python train.py --num_hidden_layers=13 --hidden_size=448 --n_experts=64 --experts_per_token=8 --d_expert=32 --d_shared_expert=128 --hidden_act="drelu" --moe_layers=[4, 5, 6, 7, 8, 9, 10, 11, 12] --router_score="sigmoid" --normalize_top_k=true --routed_scale=1.0 --balance_loss=0.00282 --balance_bias=false --init_std_router=0.0352 --lr_router=0.000651 --vocab_size=8192 --norm="rmsnorm" --norm_eps=1e-06 --tie_word_embeddings=false --optimizer="adamw" --learning_rate=0.000668 --beta1=0.9 --beta2=0.99 --max_grad_norm=1.0 --batch_tokens=[32768, 65536, 98304] --max_seq_len=2048 --train_tokens=419800000 --max_steps=6842 --dataset="wikipedia_en"
Below are experts of layer 6 (counted from 0) of a mixture-of-experts language model. Rows are named router (the router's row for the expert), gate (a neuron's input weights, with its number), up (a neuron's input weights, with its number) and show model dimensions 224-335. Each number is 500 + 40 x the weight over its row's rms, rounded and kept within 0 to 999. Numbers have three digits each.
After each expert's rows: "comes after" lists some tokens at least twice as common just before its tokens as in all text. This comes from a sample of Wikipedia text that the model never trained on. Tokens count by the router's weight.

# expert 10
router:423504513447532499531464436495536480503543460439472528477544536515456560452465462517478456529470483436521466525542463540492473556500498471555544465504528451561477532468498471547444443488472462489504510458471524449441560464525539476482580508567450459546549503546533484518537506513476557531460502483526444493534530477453570510506527503473
gate0:521442506506511576526447548516519490502551562508507490525482475520520452530483499500488519508516523514495484449508511466497488479553468541512468486576461597486475492509555551480485582468507563477548524527507478474557491505515474409409503532443461468501493511521506482504490504453464455503495499512431466466485523478526553554486540530507
up0:488424521501522557543472574523521512520544558478539497543492464548459451537517482483516494534479549494456469453513530515478447538549465479521467477562410522531435477476566577452461539486478532511495536502498500490492472496514506431417509506459498485524515513520491482481483526429500497498506467485453475455472511484481496535514509543480
gate1:500458397520445530493488537546474507545529468567493471514545459458493475542486431502522460491443415494440498498504488510535499474528508463479572474551507445507516455512497505538563509513524479471542485518528515450489440467524523432471491515476531595535537423544534489498518474560529454477578583447446458453470443530459558507498520567463
up1:481416413505450519444513556478451520509521461589491488568514460464450463545487481475487484502464459524470537498504504499502510473545525474527556517567509487464534423561544512517544463492551514491511485502517479495553457471524523465498492470538498596531521442555500498456505420570494498524555566451447515442494462500452564517471513521475
gate2:463525439506488498554532502512498548463489475486602424510520495492517477520502610498516523468514483483567461485564584485546493456518429548503492502475533488501458467516511486465482520513473595501488472523490437475411544430583507478457503544518525497374522510523566497533455536562523551536471523534544538509522470518530515415559521446509
up2:533518423496465424555495502516574538507483424466599466543490467588470493520516583427483507512547502497472497455521490462499507547534498459547494525486534517497466490510528461438540516504510574531473473551483444539485531452546508488485490530447539530530521565525558520538488547524509562546491568543524600510570522560507476494503510520538
comes after: " |", "=", "-", "  ", "|", " ("

# expert 13
router:420535546454524514518470437509547491523565466439466516475560532522478562441481479520500474545454481432516473563520479543495455562484495497532548465488539462547456537455503460527474433477470447473484526441472513482452528466533523497476546538558447451568522526526513485522527510507478533538478543520542457519525516491445531530525554504452
gate0:546440534478529531542444497554523504441469543486524511498473414531529481534500509519491546538539518494481500495486524440490472480492482536438492525541490581471509529518512512494521602510516525490592550576514475510537524482557457450442494546470508474484495512499501499504455493490513495514441505475465495475478553510574529530441538507517
up0:504426563476529506503465520545496512456501538447538524517491440561502482522535460500531522579474560468439488474494543506482424541493496485433490523536449517513487507482517541474487559536455483509534569568513516529465509482588506455443508517504544470514502499481468518490450509432511519500463481462505466463480549524521481516494499540511
gate1:521457442583494534438478546499479495569514471533518491506520479448512499553455433511521475451460398540468500511476541520512518471521419475520560493521459482499491504507511544556498530507482509433514469498550534473458467511510557422492497514447530565434541433522545534501522526563542468455602543473441473470458490545479508509459514502456
up1:518452476556494530408511556474473490535511452557508504564512504458471507526451481502499497480488462564498574513486530552487515444531447487554568534543483488476537458521553563498486484494519515458488480474523503515503484511533559445497500462514496559447533464547511543488541448571506496491575548473440537482470525527475481501455509461470
gate2:481504511498530544547498475465496485435458467460549432478495490501520458505509539519531525400519435531539421527555567512625462458496420500508509518523473487513390452502505487415432531558465560482483463489468424439435523464570498531493520555502506503399474504512548483546463498503529480578489476513526497469550521515463518455541523489517
up2:515524475508487474548472496496586490502490403456537494515475484594462438512541532469479497468563478547466478516537500513552470490519468423551496519546479480438414497499543438412511492503510533509463483528452444544489518448536453519499518516433493500515499532530552516533498482463526486578511513541513526488613533545481492503514499543561
comes after: " |", "|", "  ", ";", ":", "′"

# expert 16
router:432528523449498503518453450486521479479552467451459524489537512519457530451492485506485465545474485431522485532544470525508483543472467477537549441529522464542476518471506467538453444471445470521528491454470519492450559479539563500471545501561450484554559489506509451555544515484477528531445531503554440496521522507464512525550513474466
gate29:495480504485504434431458476461467467553466561511425450479480500502583545458515478537586505479490516490442486467505478454494483530481518444383431558490509517503530543471422542494518514493472514495509527514549477531519503456473524496463479465479539530487445515516511546573467529496469577463546514470501457496473434475478462477525509570482
up29:502490531461502475477449466469503478512492571544453477477461441508622547456539494545583484451515531510457501467502505458552517488458502448388456586492574496504554555475451502519531491462508475516551535554555465507528469475504509484455514463438566512488419530513487549508527486478489588445502486474474502494462415461516431508486493562519
gate30:482547482526528516416556444534458513529423515550515482534506442488515474482501507512545502441455459504400465513442477467545505506462470540494485565504527466491500522522531502491510543505466494492520445510548523477546499473489467463507485562494543498463466503442532559497473557517519493507515500498478467565428444520509459421538469511493
up30:480532505523464500455500478554513529502496535497446467541510471439503484460483492525541515484414408514450483560483480490558477511424472490447459554498535489526521567486489537479468535510472490481541488508539529478517452475470493477478494573499541474452494536455537540502467472524479466491521477515491465597475477526534464471505403528515
gate31:524529471539508472544495447539539508465429589511491477487539515529550546407522501516506564490515592504429490473466438414402611482515453530469496503510482506483462498500438480495435494488506513515472406485515487473573489510504509531494493512452461494528503575459528437505473535569476439549501539529521464594470475524603508455557554458502
up31:607537453532459464549461483546545514474446607527454476479545506500554530488468534474532531481527566522461524459515475485465621509519503472446512505467480553432522526519470508487476509516544542549493506517436489442589542540475467511513482504458456519504491578499502457505464478542451469522503490516548538527479468510601521416517594415563
comes after: " |", "|", ":", " (", ";", "–"

# expert 8
router:466509548449518523537465421504524476487548491446470517525535537485433546436477442507484478536468484437506485558543440553512490566484494472556547463468535454542493536446472448552466439484430423496490516450460521459439561475548534495491578540544431465547574527553527461513512497533480532521461536511528445527551528468480557532527508480483
gate0:518418486454525569537481508573503534458500551485504450495485419509541513501498507549530582554537489495523519441474526475492486500509511572467459527507484579473455515503528522517518542476518553474575534551529510486547510469552490448427499535476480469476487516539455516521469517524472520523466478477459492478486538484552532523467524490484
up0:474401520461537542514490536580480549470505563462525472500499430545505533481522473503549551618481527468479484449468557534469448563494505515479466509512458533524418511460543531485476515521461511494531532526524552496461523474557510470438524520502526468497507518523456499478441559486485540524470432481505444481500539476530470500504505515491
gate1:508504443538452543487491587548482480553558481559599483513489465457471499549446430552486496501450427479447505525497519520472479530491453469535536501582464447474549496495491491507512530467474468425500491546513512494482454428505514420495519503415519599509525452547552485473530516574551486474532540536494498482494490547422507521489517488475
up1:530454466534462488456505561499466481508527482583532463588488493464463486547471463548478514484473484490467567490508521535458466469486457451559549507570453444446563440522504507481525472455543482495488499531506501510525470461553551427497507445463484596529540469565523503454549477544539494481505525522443540498494509536467523520476528459474
gate2:434495495504516505580545478522493526465441528493566465495526500476509493493506563527527508462502439498555457531548574468548467477494436533516531489445500459534431483471503476475465516517462592506513463507546458503404545441608506529494501539525526487379526476524516474517460547498553512538455516527554509502541515542521510412584533452519
up2:496487497517478403553511473541588511488458510455544509547522461595477490533510531506487508516532476496482495505515535464483495525512507421549548490443491473485468504479537478435531494461533548551501476542496518582474515444535508503540492545458516503515518543543525514519513545482504539547485543538523557549602540557501494514534518520550
comes after: "-", " |", "  ", "=", "|", " ("

# expert 2
router:469545515439515518531492508500566487497558509462477524515557500486446560430499458494484454536466483437499443528529443541493488546501497481541543460489495444557477522461486468534445462500457435477522500428476547447468529446546553492489562504558463490564560474524521448511534500515484519515454514513534438510557504449423528472488542495441
gate0:538430504512524588518441563530535557446486541517492523521475455508461484537543513477455534536549531511484499467419528458433481496531502544481526499571532532480493498528542506487506514455487570525549537566538486533589512494572470445410528521411474460510481485505487465521443482475467489527471483491463478498521520485549497523470530505524
up0:505389541528526570517436570556509564453488573483505530577482477524460516536539478450509511600497552494424478466458523534444439538510492509460502497564486475536473469480523540465476486497448519535529555560496524540547504515569522453415522510435515452512479494490493485487435523428490538498489441459464472489522526482505427513493501518506
gate1:486492470576480515506472564533516483566538459535513468519499472431465485509450454519499471501441411549444504508471506510503514478504461489488560495609466448472518490505523497502532555493479502429536462520485540463490442476508513410494535492442562609477525458503574505484557485573525438505562587488418489507452484507475536535400535507457
up1:474485472555442468474493572485523505525494452544500427545471500438454462516455486481499496502459448535460557489475512505489497457505468477522568499577486477431539455535567506460545509478529512469530479487480566492535436470561530411524524419466503616489552482519572533454548431547495466548557559499396561498486485498492497528421543456453
gate2:462471526525525492554545503496475515486498526485544413514535538435529531482521576560523501430498471505519427533550602559607452476497417533504488502498459484507469454465489494479520493570523591446493489512532451448414544436573524522489474570563529500362460523528502499546445554579540550518428488513565501489510451508515528395528484473477
up2:504477525509481411538497511510566502542512485472523474555530523514507524512551551456487467496528521517458477494516528526542459528536461428556479525507465460456476467490502471434556481531573563475483523559488450558471527448510531540509494527476538526525491568532511527540468546523535543531448502543528574535567442549522516495496478514521
comes after: "-", "=", " |", "|", " =", ";"

# expert 14
router:451526536456516491548470445488567476515560480458453535488541527504444565452481483520480469531471483444499508527521435553522503566475507474546529464492529468539485546451500459548451436470452443478469513446466524488447539455546559505485547503548441483533571538565512485521533513501486540543466543516544424498530507490454557520509507490464
gate0:534454520451515562522487562520502530484507546510495492475502470501500500555480491564522512534547502495484539441496573483519461471508499542395494520508461575471493510537537512529490522525539527470566537579499524491569503538517484431419501536447448485453427494505479505509448527486502506491492485515439468477488518513513518593525528494507
up0:497413548462546530544497577532486520484492545475493468528519438525468515523481460514551499567503528466444508466497566543527424527499507490413495493503433511513468468473536541514438510537483491504506557530487532500495507516548531446421499524510490465460462489484473498498446544430501544490500478508470465443515525538476451562527503513470
gate1:552439446563459533536482545544485476543485470569520470536507455429487526525468455516549483481442405511457520530446504518562532415500487457495556474566463466471494494489487488531515549486473473410525436517489501419453421477504562394490514486469500607453513459490568510461521493578537459514570542487486452489450462553455510509453508472468
up1:550433507534449487474518570475454456512484465575495459580490465447462481530483490504542485482481452533487572513443513517534538418493488461515547491576451502461516460507535526497528510483505497456511463502463482472502425469516580421510484451487487609490524466533527516463536440574526470547558566509449517493477518516473500494465519452485
gate2:460541494500518511551537471500495519449506503476520472514551507467479484519488566487504493427515486499574451517545546518608468450494467532494514472525461499507427485480504488468464508529479552466492452515511436515432524445608514550495524601551539500372481487538520489534479440537564506528453485517540493471548524509475521445565536476511
up2:527521465511481430533493460516591528491496458443511524522534497562416487526530540423491489493540531519484476508503486517564499501527507464547492485543458499467449518489539475442529481488528516497450465566497473578482527464569483578512517552481550516539492548549520491540516477499540507550458492532504550505600545521493504492494528546530
comes after: " |", "|", " (", " a", ";", " is"

# expert 3
router:449545511457520505558489476504541497485538499459474501491555517499454554455489464489466431559455506442518464558565451538507476538504488462544555449508512437547442548462501479554458453515456443460481512466491547444462541442557539489501533481559441458542542474510523465503547504483457522517455487534525455536548521462424522446498511482462
gate0:528424505521502543517474559572500538472486566523441518477447450449503559508483491512529566536511466508468495427467531547455487495513535519445503530560512608433483506533492502483515544489511520486556541557512567487640496554570482436445451514453476448468461524517427456500457519508478497484518480519404513490497516501506539546503472499499
up0:485393534508512530494477580568473570498480570487456527500466459482460564497522434478565532566478503471420465434472534581463453535502522464475504514541501510466468491497489514482497541509458510510499554547479590521581513572552546453446458494465511444505478522519430458497455537477487547470538439492430519485503514503462472533512477520490
gate1:516488459551469521531504523550545469557549501564516454538502504416485506513478426548526475499485392510468511517484509522527527468521467468482582557583495500491499504502564519526523567541453498442541450535470542459480463477493546414485534488448533578473524457510548492477563530578499428505531578474425474503485490500520520511395514485462
up1:513474491542458473495537542500504501529512484620501428587482527418461469513476481495518481514515470519495565485500509552469499430535493481490585560584500494446518431550595560470558518518491518483560493505458530498542475491511560436494539447481476573483511457503510495454538461562465460541543567466403536488484509510518505502398484451470
gate2:511527541502545498535550510468490531436486491466554426502508516480535502479510605572557507445538501496526448489516563533579477494530459537528501495437498461479445480461511468446547537516546587476436461552525455435458531444582511553485522522583554540382494516531509467546446528521551561515456530541539513473486480527518551381520485480451
up2:557505496483508424518504490514584539500504451456554460570503515530493498505548565482507474510566540516460506483479470516504477546540479437561502511488513449440451490483548441413544519512573557503443477569535462544515520450552503554468527486525583538561523595545532519533501543485543561535474578547517543503544499587516531469456482544503
comes after: "-", " |", "=", "|", " =", "  "

# expert 6
router:452557518429523488529480456499532478519553497450490543462552551512462536468534469537479462544441524453511474517557449543517483531480499478536545428504535436531461532453471487540447477489477453477517514439462552484467527468550539484496542481542432483550554499504532451508557508504502517512456532508532447522547518466462539502526512473444
gate0:479423520464535562482465566538507562467544551533446511521480477505573506530473465520540506530521475508446547453447545542473461458504532502457456504533452544481512505531541505497534548485515573512558537595523532502558484469545468491398505509422502444436493519533449499531482525486432512507457481468424477527504526502542538521475526445503
up0:455412550484538554505487576528472550502520538492480515554496476529516508502520455491549492547479504471409538453455541588475424494508514459486460499513422489499509486490549528473477530522475552524529563578516545511501477484550512493411483488464534448459486519522455507516469548438471539484486465455457476509500517517511489516508491481501
gate1:506474427568485519491490518537525517552509511546533465524513458441461516515526452528540459511450374534472517520494480532510499454480471491488548511549460455468515516513501514505491520546484516428573497509507558464474437507507537390477522504417537615535546495484549505470545479547506481515557549482443501511452484485503521555417511548455
up1:493466448536487500464517499500499542502489514562508441577497450457426502526517517494547471508460417540510560508499493525488476438482484474527547533526490433427532478548564538470517479499493518474557515494519528514510455491532548415508524457485498605551528496497517510454558420532485526569525547462428559502492496477483487534406505517432
gate2:456535491501527530503525477507496527427471478472576373474507518476544520530513577545493537438526456529565452474554575533594459475528453516500516482478500490506442469478531464480508504508504617485480480533519441459452550429564484574468477510563514525395517521537530438541437510574517549526454527525541543438507498529505539420518509438470
up2:531521485497505431531492501531567519506460435443547424532527521559487524539546540508481505484555496526491479451513492494550481547533509435515499498517507453455422461477550427446556498493506567526447470562522448542510548462525514577451482456500553552558514544550521483557463527539510570552450552547513581511580501586492498489483510499541
comes after: "-", "=", " |", "|", " =", ";"

# expert 0
router:450553537447521479538479517498542488517552501502486541471531498471434540437471464512494469563465514434511478555541441524494479546495525444523530478474550460538475524442506465519454418517446438461482512448480525421447565465563545498500549496548444488540545483528529459538538517514481564504460534477527460512545483453437535469503538493458
gate0:539454522538510526534477561509483517544483538541462570467418461431498523488523485520547553518469488535497516529439516496457465487500482531418481492545495574452448503534529493494481563513465500474547524524573515504583498529530483441420493490493504473509486484488430461497474458499507504487460470484441460461475519491525563556502495541490
up0:501423544534532503499460588541480540560495553522462574501440484464467536479549453518575529565431534489455506518451507530464415537482485467440466469517475515473445514476536489495452539508437473494531563500517546532514483534522529442416500483509516454542495484469443466467498483443508535467471437466462460452506521491476480537527473550485
gate1:499494422591419533524524549594505475581525451559547454492482488480455532513459436541484503463468384484439474525513496512491487453530458466495566533557505480499521519484550569525517508545489490474514455492486500474492508503496548409498515471449522574498501452521513518488562490556512474479549548499458498463453493518452499539423482506449
up1:491451451563424501489551565557462469543511443579511423535468511479425507510471486505498514491495438489475539506510503523463467430509465457520563542557519486471550453523594567492534465529520514512522476468477499504544506512527541413504518421478496585518494466529479505466557445538499508511535560465431548466471515510472490524427482479458
gate2:503493468511522519548590506520507530422488530497566461462522533495519467507527573527541519414544479455547447541520561506571491466493465540512504485456484460456478463474523469473530513551557610506462451527527474456453545442560478584472544542554548517416498495521509449505480522528536562552439506509521502483514479486513533362517520471470
up2:541468465500501441533520496505596526475502498485529498538514534559493494512546554483493480477551539486482496526475491489537509497525499433546509509494497468427465499490565447430565488526587569528431454560530486527514537448520468565466551487495554526542516575565530488514533541502504555536464558547503531498548456519526515454468503541533
comes after: "-", " |", "|", "=", ";", " ="

# expert 7
router:457548511466533483529479479501545483493556481461491513504557540498453563432471475520483461549473496434527470531544447541493467543507502479550546472469510443548501548446521487542460454505443464442515505450428543424474543463528543475494553479549443483554565484531510463494508500504501523530484499510543476520539526446455525479513545468466
gate0:499430534488505486534500508565539522414548579488501493528502468488520474495516515556501557535488481499479484499481523495522438467508501539448473499537449571455463523513524501484500530439485558465551551592494560460500461480492468435439514516443445450467487473472463509563462527463489519493438522490483536478523485497505525519505514482521
up0:471396561505526463531508531569508534446533583479517488554498467510502498480545478515555521562440504477437496483475560539518406512497485480448466500528424501489445499483537520459458521490441526486501574576520583476453470505496512463445512502486510467484481482463454514523470546418505553474468477506504495461509506523457468485523505503505
gate1:494472435529489518471506519501490442562474500586517517502525489472481486535500439541499444437471402494460480505475504497536548447483418442484575492538461453481554514525530531533511527520469524463502475513517517478477505483510517433466528478369532555544528477496560508482568521561529453500571559507447532505476450488475517545441546498482
up1:490432473508463501434532521481453457506456521631482490578500517451469447528494456505516480450492450511503521489486538497515532413513428455495586513532471455460577454550590529478542468496496544511505493475492525499520506483556559451487516450442497563540508477503522530467548456542528464528558551484403590466504483480492512534432523482487
gate2:491520476529536500559553511526491532444474518467584440497537550471544502508534584522550505450508486498521466472545566509615443478504440522512492490464494440499446478488479485499530508540548581482463458550532460462419554440578496540464519478559579513364514507510504471516435506561513563520471492532551521487516498512501546415545517466431
up2:552498456513499430531498509541580532493470494451580476555515531525537498510549580481494490514535515512456511441497479488539465547518478430554491517477535448492480488515534455457526525521590582497468476568531483538493528437532470503481520464497572530528530570526529495508474527506510595534481538547528563505532481547518510503487494533471
comes after: " |", "-", "|", "=", "  ", " ="

# expert 5
router:459565550438520503552490479515535491493552484448475511514570534524446561465510457477487434545480511441504451537535477541491465534483484456547567451510515466523474535458528479545441468485479478473502500468476556446458510443514555487502554493552449471554583470496495453514517501508481537497486494529540461515539555452446509490514504490463
gate0:502447502479512539527454502558534504471542538506475496544466444512543530524528481535518489542510511509470476409460546541451478474490491511424475541541493534495483484533523501428498561501512526464569546601528515524509478494514442487435521531446494433512481510495461461536447534446454526507477461545443466546489538476551493551517529469508
up0:500421504495519533555482520517535509481537530480480506576462446526521520505561465505533500549461524506433471422485523587437450511510491470464462539510449469541483474515527536422470558520486499486519564597506539543455476524533471487439522495481497445503484524480449484516444542417482516492511430514465475528473523504511444525533503489469
gate1:519457484512452534470466523547517477594523473544543532536530502463481467546439453561483459451468398532486477476485474520583573496521459479522544503555460462441510498511510525534487524545483492413492454535522520461484486451514521417502519504491497562511526486536590539488576498612476470500569541496449459502420485487465488518513514480478
up1:535446508488446490441484513508508480544518457572495507593504511456460466519432491499495483486482458532515542476511476514560534466527469514521545520578467467432526464553556534498504460546490487470499469505504510479538464471546559457500516461549464586503511474535543544442562421595469502554531537499403516485428521496486478488501494475475
gate2:465507511509553484553551499483498520451477504499579423499516506455553483528510583565546487424532471516501455489523612511607441456508417524502502491460491461480421452483475481468540535530511587485483465532521421453412537458562536524464489532556532540355482531502508484481441523533542550519450513527532525488501473527486550412561494422476
up2:539490510508493405523502509528586499496485492473545479556510502514514500536532581465487481524562505504448510453466514484509445550506468416547484503471523462450447467506525469408548509515579553496469487566510463547488531448512513506516502448485530556521507584517516497510480565501514557521474533568526565531545478607496535497501476479524
comes after: " |", "|", "-", "=", "  ", ";"

# expert 9
router:445520528453514515550470437493529472514563479456465525472551541498445528450498474522480475544447493442499481548549464538494482559470500494551518442488526458541478535453487468514450477490433452477496520448479538515464554465540553499483558511556450490537538513564490472522527506507488533545458506513545439522536507493474535503510520500449
gate0:544442521517530595534429552537517533445480527560494499502447489477477567500480491511529555546507531531516475450447541532456485479530504531477485507474505537477481527516547521469469522461487522480572521553554491468581499510535488466400510542475505499462506509484466479508456469495486467509449447493461510471486505508541558550482514508470
up0:494418542522555561533465564551491532473475574510517517548485496499449572464540441487577505544460552507455461453462562567461459522544480484501483508512463457521462500468535530446438520515445507512486518553570514492517490521532520483408502521511540489477501517480467486464458497448505498498484409480476482454496504512490485528499498527444
gate1:531471466517472539501477521544465468526520475539516518539514447418495495550456449517504464472465404466456518536466486542519531478528476492495546456548490420492496516493554494546540499501453508412522484490500484452471424505535552398471515467469535586497546455522565508504533532520530439455573563502446517482492499539431553511444542502463
up1:532426480503466494462499522513448463500496513594493483580503469428476485569448482509510490480521459463464557507468505533508487431516488490504553484524489418469524457536584525503544462479487517481519500476481473493516454537560567409497484436505504588491556468537543508495516471521518471487572552499392554480491518534465544493452538468489
gate2:447514494509520499560533474512489513437472509474539448513526518475536512508466574514531510449495463495586451509577563502584466452478435512489499510497478468501426441480509515462464515520479565486517511500536465488420533425592529504475494577548551518373468501509490490536461523549562519515456536517547519505525539507489518391533514440505
up2:503451486505491430545493477492566510501485475434530506554523477595470523510503547441498500511531479505492484499515515493537469523509490427542490510510467477460420488487532466417518491502535516521471497534494484570479518457551508528512497511479523554544456574538495499538503538505538530535474550521505582544592528557472509497470499519542
comes after: " |", "-", "|", " (", "=", "  "

# expert 11
router:447515552449537504526453446490526460515557485447470501487537535517450569430494474518498456541467471437506487550552458535492495543477494471545530461502533458558490554435473469531461449480449441469481499454463510472471565457545554496492541501566452455560563505567513495505528531500500536531492532492537442503532513493446544480513537499455
gate0:532421513504538542574457588539510493528483537526490508510480479524507456527459496551516512499543499519489509467484521441509463486501527527454489495540470592465467497505541497523517540482518572504565525543493502504535472501558475432416455525444450482474470526491485493537505504476508493522473485486448503430505508489536550551489504502475
up0:480420543505538509561452604536508511518489545495502503518484471539471477508488441544549478544491526487441495441500548490493427535524509451475500480530447527508418487480576523485474528517452506527499542506496545512494456530570512450431457499473488488510501488472476491513495524429512543507494457512459486404498499512470486531520474548460
gate1:533442496585461526505461512535474484544526484541510504522488443459471515541446454501552478440471392468448489512490465506513538466537466497503560490551489432528486479512559570536491529509487505445525465535507444432461492514528523427486504446430498541482505421552532495499551480543482465436574560485442452506459504546435540515420494520463
up1:520428537540442487451500519476447481494493491592493503558476481479460514535493483481556479464484471478487534511469485485490536437526465510544548520564505446497509457537603590506503475477500512490509473486497451480521492509538542443500482418493478546522507451568494498466550427536470500484554550494388476491465533517456550522399498482488
gate2:456524440506523552562528516491475522453444467481546482497498471476508464488491606531500495438534462487553409508571519520600476445520420540496494519504513462493430487493528481429515522530510566490483459531548431481424561443606497530500513528537505475380476519538544460521449509503568533534497523526505499476548524493489456444569536498500
up2:493503413497490455556503500509570536487482449436544505512490455577439452491518572463474496486577505503488463483516431482528501526552494459540491526502515489453454517495558459418565494481563537533457459548521459549507538452551464548524494489459503516532510558547536491527504514472535550537515544553480555507581534516484458524517525552546
comes after: " |", "|", " (", " a", ";", "  "

# expert 4
router:476548514438514503518483491523537492497555464470487496471548501509460540449509458473471432533476502419518499577543476562508479545492503464544559464517530461526468504465507457530433444494446475475509514446460537468457525453547524459464563508545452474547575474512522491521533510489491554541472526510567431540538500463436508492525531478486
gate0:551423483463539522515467530566537540426480532500452492548498424489524458518510532524458502526537468498489509485459541506478472465516497525482468463562514541467512501516538500475494541494505541508553535557499533553504475475572474462389495502454468462493500526488515453530465484496476522501482525511480485504512545535564511538485501512464
up0:524403520467553502508487533590529553429482545469481499556514418506498477490548498512499486558513511471440486495467523564470428507499509481512468455526495464494493504473521505454446537510475527548531559559476556560463473487570517477402510494487506455517523513484510452496446541452489566496497486487512480513518540538528445510497488520441
gate1:526488464515512561501484553603509496562552468531507505519518500419525521552482467481531477491466420537496556518473507543570525474514487541473546490565487502458510479563515525528537535552468491429541472510508519453452498447511526380486490519456526552493517489518545504488519501558524519493561582495467514462442460527489530536477549509456
up1:515460493516494511461484563529463503528532449560503489584469504413499490554461504451516486533502477515503617521486517552528507451481508544499548506555509514448524423593558539494551473522505516469528483492489520489507489486544534431513495475498492532507491490531509504470512427529509543528547575499434581470464492504514507515474521508448
gate2:456499529527520512542563513505508545450519508481528415515477545458549507484488588556543512444511470513580446529539615519559469458518405541513511528452476497473446482464503468454513512528510566493477482530533454470452539418529525532507483536567505505353475509545490500496478541567533551513448491495523478510514450509525533393519453441487
up2:499490514520494431541507515512597528536497489454526471545503529561488518499520555488473485506547498508482473498491539504506475523531465430545498543490488471422444490484529448412561502521585551540457476564523445564513525442496506569530495483486484515518480569547508518518504549524519564527490530526496533564557478549525520503474479493571
comes after: " |", "=", "|", "-", ";", " ="

# expert 1
router:455555509454513544534478512500532509494582528473492525483546490470442558427505428513498440549440479406504454569547439520503480545494482486552517447497536454515473530451479473532466472469461437484509509460490559472445525454542544503507556497563429473576550496511521452510552502504465530501453515539530444557535545496434527460519529485476
gate0:566406513544565506491458523572553506412481506541467526468458412428477519508461473551459558511479529531442520496472529469474484474515493507424480521528506592504480546536490506476476539526486532535560563594538513504585491547544493442430473515461434476477469509470479465531485434475468474504459455493380482515492520559531505554457492497467
up0:549404533525565496496479528577514518431492549488468525495485416437453537472507434508474514563426571504390491498488501516508458532483461474437473518509485529542453532474470530462433514532464495554511567558526551519530477554558539461412477500505461462512515521459495469506491507445483509485477429467405469533484519571509460518478456511437
gate1:506507441570431520492463552582558487561517474530506462528509481464499518516474454489494455499422389489437530553480492497530509477477444465521540473552481474463516497507524506498532524513473482444514438525506537468478450491495499423500513482435501627518540506547595508499560481577513502501535553535459494516481486510473546535423540477458
up1:486464459529436469441461569498507507538506463570489452565483525462486480531458503466496457504467448506505577534473515525498484437494458460537524515564502460435529436534577540464543465495512511471514462486497525494530468503556520452504488433473490615515506504552560520459548424559494498553535547528413559499475495488495532519397503467467
gate2:485517488495549493513540520518514575456484489474560411500500532453501468504502615532523485444541492502558433481527567526600479491551417490524517480480512441492448497466546462452502497529500581483449465506513460465442557443576505564469481533575535538383495539533524452521444508540528541559460509546566513447509524495526519379510510481438
up2:539505481492490401496476510518585535498508432462524469534466502541486501520559589461493497495562545514477460466495478528520540535569478407557496502496518439487465489498556424427541485496516548519451479554487445535492517441531477567473498475488514552534526593546544465515459534519515548570477541562531553516547500570538487475444492539501
comes after: "-", "=", " |", "|", "  ", " ="